Weights of a small mixture-of-experts language model, trained from scratch on English Wikipedia.
Size: 14 layers, vocabulary 2048, 63.7M parameters.
Below are experts of layer 7 (counted from 0) of a mixture-of-experts language model. Rows are named router (the router's row for the expert), gate (a neuron's input weights, with its number), up (a neuron's input weights, with its number) and show model dimensions 0-159. Each number is 200 + 20 x the weight over its row's rms, rounded and kept within 0 to 999.
Before each expert's rows: "comes after" lists some tokens at least twice as common just before its tokens as in all text; "gets" lists some tokens that make up at least twice as much of what it gets as of all text. This comes from a sample of Wikipedia text that the model never trained on. Tokens count by the router's weight.

# expert 48
comes after: ".", "1", "3", "2", "s", "5"
gets: ".", ".\n\n", ").", ".\"", "\".", ":"
router,243,210,212,177,217,190,208,205,191,221,210,187,175,178,204,197,202,171,238,165,198,180,198,164,192,213,194,233,226,214,201,184,185,211,191,173,217,184,151,189,230,187,227,203,230,200,198,218,213,171,194,198,222,209,166,221,177,187,163,179,195,177,190,210,215,173,179,163,201,186,225,207,225,168,159,187,206,228,183,190,218,196,215,202,158,165,200,201,181,204,221,178,218,183,216,226,233,194,204,237,227,213,220,206,185,239,222,189,172,204,181,174,173,216,226,215,197,204,201,202,201,227,204,168,194,210,209,211,232,167,170,175,226,234,193,196,199,215,213,211,194,194,216,208,219,210,169,209,189,214,227,205,173,226,203,191,197,209,203,202
gate0,199,211,202,228,206,197,184,199,177,213,219,210,178,217,212,238,188,176,198,185,164,210,167,182,193,200,213,228,172,192,207,194,248,213,187,184,198,157,178,185,175,207,188,226,194,175,213,217,210,210,206,166,184,231,197,170,197,196,186,240,180,206,187,234,186,199,178,221,226,168,181,186,213,185,235,213,207,208,201,180,260,219,204,176,193,205,205,215,184,173,228,182,197,200,202,192,182,198,172,201,209,202,211,215,253,199,220,158,232,217,227,195,177,220,217,187,191,221,204,204,184,208,197,204,205,193,187,193,204,207,181,215,206,206,165,207,194,199,236,219,194,201,244,225,208,174,206,256,165,187,193,184,193,225,194,211,209,199,219,164
up0,176,197,223,210,216,219,221,224,191,213,179,227,180,239,202,237,219,203,223,228,214,179,235,177,164,188,218,206,207,170,166,223,193,220,210,201,207,199,214,222,182,217,204,219,204,173,206,207,214,192,166,219,228,210,214,224,208,182,205,224,169,219,225,203,168,193,197,217,161,195,216,209,176,218,213,205,207,169,186,206,200,206,189,161,212,180,196,191,164,201,174,214,170,187,152,200,190,197,216,222,198,185,248,181,234,189,177,191,179,189,193,200,203,230,155,223,230,204,201,189,218,183,201,208,197,204,192,231,168,184,214,217,220,206,196,225,198,193,185,234,193,209,187,204,172,181,219,180,246,216,208,199,213,205,151,193,198,182,183,181
gate1,233,180,221,199,203,173,214,181,196,202,221,206,188,172,215,241,201,202,178,189,189,203,174,206,182,249,199,182,176,178,184,186,205,192,170,206,215,212,184,201,193,188,200,179,206,176,197,224,220,218,178,184,184,215,140,209,213,189,202,218,217,163,180,192,194,231,231,187,209,200,181,225,219,217,188,197,214,245,235,235,225,222,242,186,208,182,232,207,234,185,199,234,201,166,209,201,161,209,208,207,198,171,199,231,217,197,212,219,197,207,195,221,240,191,228,199,190,198,211,185,177,189,204,194,189,150,174,207,192,208,204,186,208,183,170,217,194,216,179,205,194,191,180,215,214,201,177,195,225,178,253,213,230,202,175,203,188,205,194,229
up1,209,209,190,177,211,203,193,238,204,195,202,197,213,237,180,198,207,217,208,195,206,208,229,257,187,171,233,205,203,236,207,215,193,200,225,190,184,165,235,145,174,212,206,210,183,211,199,207,175,204,206,217,218,215,212,175,194,208,203,201,194,250,211,213,216,202,176,214,196,195,227,210,191,168,201,186,203,151,179,196,183,197,151,183,194,169,177,210,191,211,211,237,217,219,229,209,256,183,175,175,189,196,203,160,173,209,172,203,208,206,201,189,190,215,201,193,175,193,224,212,218,213,204,215,187,241,230,205,186,212,193,209,196,196,222,187,184,193,214,213,187,234,198,179,201,174,232,201,183,224,175,227,195,199,215,185,235,192,233,219
gate2,201,223,174,213,192,212,209,190,232,190,226,215,209,171,185,211,193,175,216,196,209,205,200,208,212,197,198,220,217,178,192,225,213,181,218,209,192,195,203,206,179,206,200,179,223,219,208,168,218,192,188,178,218,175,231,223,193,203,192,221,206,159,174,211,212,148,225,206,191,175,226,211,202,183,184,214,170,208,216,181,213,217,190,184,166,172,190,180,202,232,196,154,177,184,170,224,222,192,196,209,208,186,181,229,188,183,201,177,187,184,203,204,185,193,211,160,160,194,180,206,167,218,224,213,181,170,175,164,215,197,217,164,209,234,201,191,177,200,248,185,236,195,218,209,189,206,213,220,224,134,186,204,193,198,230,223,209,178,187,217
up2,173,197,200,197,172,187,221,232,178,198,175,204,186,200,182,211,214,220,166,203,192,180,204,175,209,195,200,161,191,244,205,178,150,210,222,167,185,201,181,170,231,206,218,225,172,198,198,230,212,204,240,194,221,205,194,173,229,191,216,193,190,214,194,190,178,234,191,186,204,205,163,208,207,201,213,201,219,192,245,203,166,198,182,236,222,226,194,214,184,197,207,208,244,223,232,183,162,203,211,225,197,204,203,177,227,203,215,197,206,207,195,222,197,180,197,220,252,230,192,212,193,153,178,204,224,189,194,219,184,233,166,200,208,192,169,213,188,189,186,206,179,213,205,196,195,191,209,193,191,225,191,208,219,198,189,194,224,259,216,194
gate3,217,208,197,157,213,153,212,195,202,220,216,198,201,202,167,173,171,176,193,163,193,206,163,185,189,225,226,190,205,243,206,259,155,176,186,173,193,212,198,208,227,215,223,214,220,199,213,194,192,232,199,220,199,216,210,198,186,192,207,162,191,200,157,182,206,201,176,214,214,214,220,203,190,209,213,193,201,207,223,201,217,225,221,211,202,200,189,195,208,182,212,204,212,210,162,233,154,175,220,197,160,201,175,200,205,215,209,192,197,227,202,220,170,180,166,206,239,199,179,182,216,204,226,193,212,201,227,183,193,218,169,181,167,193,202,151,231,179,228,207,208,199,202,218,209,192,196,181,195,206,177,182,227,208,189,212,238,189,194,209
up3,181,201,210,174,210,212,212,218,167,194,165,199,189,224,206,179,183,194,197,185,149,227,177,197,221,237,205,209,182,201,162,203,210,227,182,194,210,200,180,204,215,187,185,178,231,185,199,198,176,226,210,217,188,164,209,157,176,194,174,186,174,194,170,205,207,207,240,175,229,193,216,186,198,195,203,216,190,210,239,179,241,207,217,197,230,181,198,213,164,204,175,182,211,175,190,183,165,190,190,192,212,192,174,177,177,179,185,204,215,220,187,218,196,167,168,189,193,194,196,212,172,183,214,192,208,202,242,210,238,190,182,170,202,217,215,182,218,202,222,205,180,200,181,255,217,180,198,220,201,170,200,198,219,176,236,198,210,166,230,199
gate4,211,204,193,215,199,142,213,181,177,190,242,182,225,209,187,199,180,211,179,186,174,217,209,195,210,195,203,204,223,189,223,176,220,195,187,194,188,182,181,176,193,186,203,203,207,195,218,174,182,185,176,211,199,212,171,172,208,174,221,191,191,158,219,210,227,174,197,182,163,222,229,175,187,198,187,203,197,204,196,181,203,170,185,203,175,212,215,173,178,203,176,193,191,171,257,189,252,218,227,174,215,209,188,213,244,162,220,183,195,196,201,186,203,196,198,210,198,176,190,213,197,206,163,182,209,204,204,210,218,172,173,216,195,272,206,232,182,198,192,204,194,212,176,218,204,221,197,252,199,193,194,174,209,236,193,212,199,193,185,205
up4,239,216,234,215,188,229,226,178,192,226,208,186,193,172,198,179,218,223,183,196,163,198,224,172,197,185,179,200,231,239,167,174,194,185,232,177,213,188,198,179,208,187,237,215,143,176,163,192,199,189,191,225,212,180,203,218,204,209,191,173,210,205,221,216,196,215,162,208,228,212,179,241,221,200,208,229,205,201,226,171,187,181,220,210,169,222,239,161,206,209,205,198,180,221,194,197,209,210,194,210,194,187,209,203,218,201,215,180,212,207,170,220,239,219,220,215,219,206,218,207,236,188,230,184,190,220,215,192,223,169,203,209,187,219,185,197,190,183,212,212,195,219,194,191,171,188,173,168,249,219,186,192,203,174,207,216,205,188,197,191
gate5,194,178,185,186,217,197,225,154,202,158,225,192,172,214,212,207,225,210,218,175,195,192,193,215,204,197,215,182,196,201,224,181,176,170,202,194,159,212,207,202,178,149,207,231,174,231,184,195,223,189,203,233,202,179,219,179,179,210,221,233,228,197,180,233,212,230,231,201,190,194,191,158,213,210,197,209,213,197,210,174,166,237,205,171,164,188,200,224,181,211,222,202,207,226,183,211,170,210,188,209,182,206,153,189,229,215,187,175,214,207,196,193,213,218,200,208,228,197,166,198,191,213,217,187,172,194,203,212,152,196,183,161,223,187,200,202,191,238,207,210,188,225,225,202,191,189,206,216,182,193,193,158,199,202,170,174,209,178,209,213
up5,243,210,186,197,228,196,178,196,187,177,202,229,162,219,222,177,213,217,180,191,152,207,217,191,158,217,223,203,242,171,166,219,202,219,180,214,191,223,218,202,194,227,215,182,207,194,179,197,232,210,200,218,199,190,172,195,175,176,217,191,192,210,179,201,179,178,231,185,167,175,201,177,207,220,200,219,193,204,210,185,199,194,179,195,217,194,188,172,208,178,193,211,198,223,187,194,190,190,193,201,157,198,225,201,203,166,220,202,223,204,216,241,216,182,215,176,192,173,190,225,254,195,213,223,207,218,211,202,189,190,215,199,236,203,204,225,217,211,252,214,194,197,235,202,191,191,208,180,178,176,210,193,207,150,185,169,183,218,199,160
gate6,205,204,187,198,189,182,200,188,219,186,177,190,253,217,212,219,172,245,214,208,189,176,210,224,238,218,209,223,194,203,204,184,216,202,248,190,237,200,203,178,184,179,223,180,180,182,195,215,213,192,201,222,176,183,191,168,166,220,218,180,199,201,191,236,194,236,213,176,221,149,195,205,237,184,195,172,213,189,195,186,186,202,214,226,205,160,180,202,171,196,226,186,204,198,204,200,163,155,206,221,197,222,182,211,222,212,214,193,195,182,219,183,168,244,201,183,201,178,173,213,222,199,209,179,219,182,200,197,173,210,177,221,196,172,227,198,214,161,192,209,214,188,224,185,194,209,202,188,211,196,201,202,249,175,211,187,233,221,214,213
up6,169,226,226,166,207,234,208,199,197,229,216,171,198,238,205,187,182,217,209,204,212,221,193,202,215,208,192,218,183,173,204,209,163,209,174,192,166,207,189,222,209,200,206,211,189,247,194,187,186,191,162,211,187,182,216,197,177,170,225,176,225,194,183,181,191,196,182,173,208,200,196,220,200,212,233,168,175,166,208,226,214,166,202,197,217,227,192,200,214,158,181,195,198,222,224,166,241,238,194,218,167,216,224,201,194,198,238,207,215,187,191,218,193,216,231,214,183,193,203,222,221,243,205,199,206,208,194,190,209,194,230,219,219,167,192,162,138,188,183,202,197,199,197,215,216,204,212,168,190,189,179,175,196,203,231,202,180,205,210,205
gate7,216,211,206,195,211,185,209,172,217,208,184,207,188,227,203,186,193,233,226,244,200,214,181,203,222,191,187,216,180,193,223,216,198,193,198,234,198,196,183,201,209,236,202,185,184,241,216,176,219,209,225,180,214,215,183,201,181,178,203,197,205,194,185,211,215,167,228,188,166,176,230,208,171,229,188,218,181,195,230,178,199,197,203,237,201,218,143,189,190,224,208,221,209,227,205,198,197,221,210,196,221,200,181,207,193,191,204,220,203,213,181,198,197,205,170,197,206,206,188,156,191,191,213,162,245,170,185,231,163,214,218,215,200,193,198,198,186,237,204,201,220,227,223,231,228,210,166,209,213,167,216,256,216,227,226,212,179,222,217,169
up7,185,188,207,201,172,194,195,174,191,212,189,199,193,184,197,207,187,186,202,212,168,219,158,176,204,182,177,186,175,194,196,200,175,215,170,183,179,226,197,202,186,153,182,236,192,219,251,189,209,218,191,187,188,207,214,231,192,237,170,242,162,225,171,194,190,209,209,185,195,188,209,261,207,234,206,205,223,250,189,187,181,181,205,212,211,165,189,202,164,205,187,203,197,205,190,189,235,189,200,191,225,226,180,203,215,202,183,159,190,230,206,220,185,174,180,203,204,214,193,227,177,173,206,215,170,208,206,246,191,197,179,198,192,179,197,215,184,174,167,189,193,203,178,203,189,199,222,178,229,193,222,194,172,218,185,174,221,194,206,202
gate8,180,204,196,224,174,155,182,174,185,176,203,188,175,210,208,209,208,211,176,201,211,220,190,181,195,234,174,201,238,204,185,224,195,211,194,186,207,186,147,199,194,214,185,193,177,184,181,206,220,188,192,206,215,188,215,241,201,211,169,199,215,176,215,212,224,207,190,207,197,215,227,206,195,173,179,177,174,172,169,194,209,214,228,186,197,225,213,161,195,210,206,176,207,198,174,203,199,211,205,213,182,211,167,205,151,185,185,159,184,215,208,243,195,169,193,209,160,176,208,218,191,188,183,210,174,175,205,210,186,209,200,212,152,191,228,146,182,204,177,203,202,230,182,229,214,216,216,217,202,196,194,164,183,244,181,205,175,194,223,202
up8,217,205,192,202,225,184,214,220,203,221,180,208,202,215,195,220,218,179,234,211,191,212,188,211,197,201,177,212,211,215,199,216,220,185,196,190,195,199,227,218,198,223,205,229,176,224,213,163,197,182,189,177,218,202,166,187,175,223,189,200,201,186,181,192,213,158,176,201,209,249,236,214,199,186,187,220,155,212,158,205,188,187,205,216,183,172,213,241,198,180,218,211,188,160,195,216,216,205,202,186,242,222,209,245,200,217,224,233,173,197,169,215,214,166,228,210,175,220,221,227,222,186,176,201,193,183,219,195,228,214,231,207,218,188,184,192,176,209,191,190,210,199,203,204,224,241,186,224,216,189,218,208,183,260,220,185,225,190,181,196
gate9,176,215,199,177,201,173,192,216,202,228,213,197,215,186,173,200,200,176,203,185,176,224,201,157,187,182,197,182,172,240,184,207,212,182,183,226,202,174,203,204,234,207,197,206,207,227,215,225,213,241,212,180,202,223,187,222,222,210,181,188,203,210,165,167,192,184,208,229,246,156,205,200,193,168,221,189,196,201,218,169,221,189,188,196,209,172,167,215,172,217,208,220,183,195,188,188,203,198,203,228,176,212,223,253,233,241,209,185,184,214,209,189,175,148,196,190,195,195,206,202,183,229,186,198,221,194,234,187,205,207,167,219,186,216,193,166,187,216,150,192,186,210,217,235,190,210,162,196,200,199,186,214,205,200,213,204,196,185,233,197
up9,195,210,195,187,164,190,211,202,197,208,170,189,195,192,203,196,193,185,198,181,187,234,185,217,188,171,171,177,233,214,150,198,196,195,181,187,183,178,198,196,194,208,220,164,163,184,172,202,177,196,181,190,202,197,165,179,209,173,201,188,230,189,206,146,219,200,234,194,192,216,201,174,176,205,216,158,198,192,174,211,184,210,182,190,191,203,195,186,182,190,202,228,214,172,185,198,182,188,213,207,195,212,192,266,203,184,155,212,226,188,175,182,253,198,222,205,224,220,214,212,198,163,208,185,187,202,197,218,218,197,188,239,243,219,186,197,230,187,204,192,203,209,183,218,221,247,189,201,205,212,230,238,189,215,176,177,193,205,200,218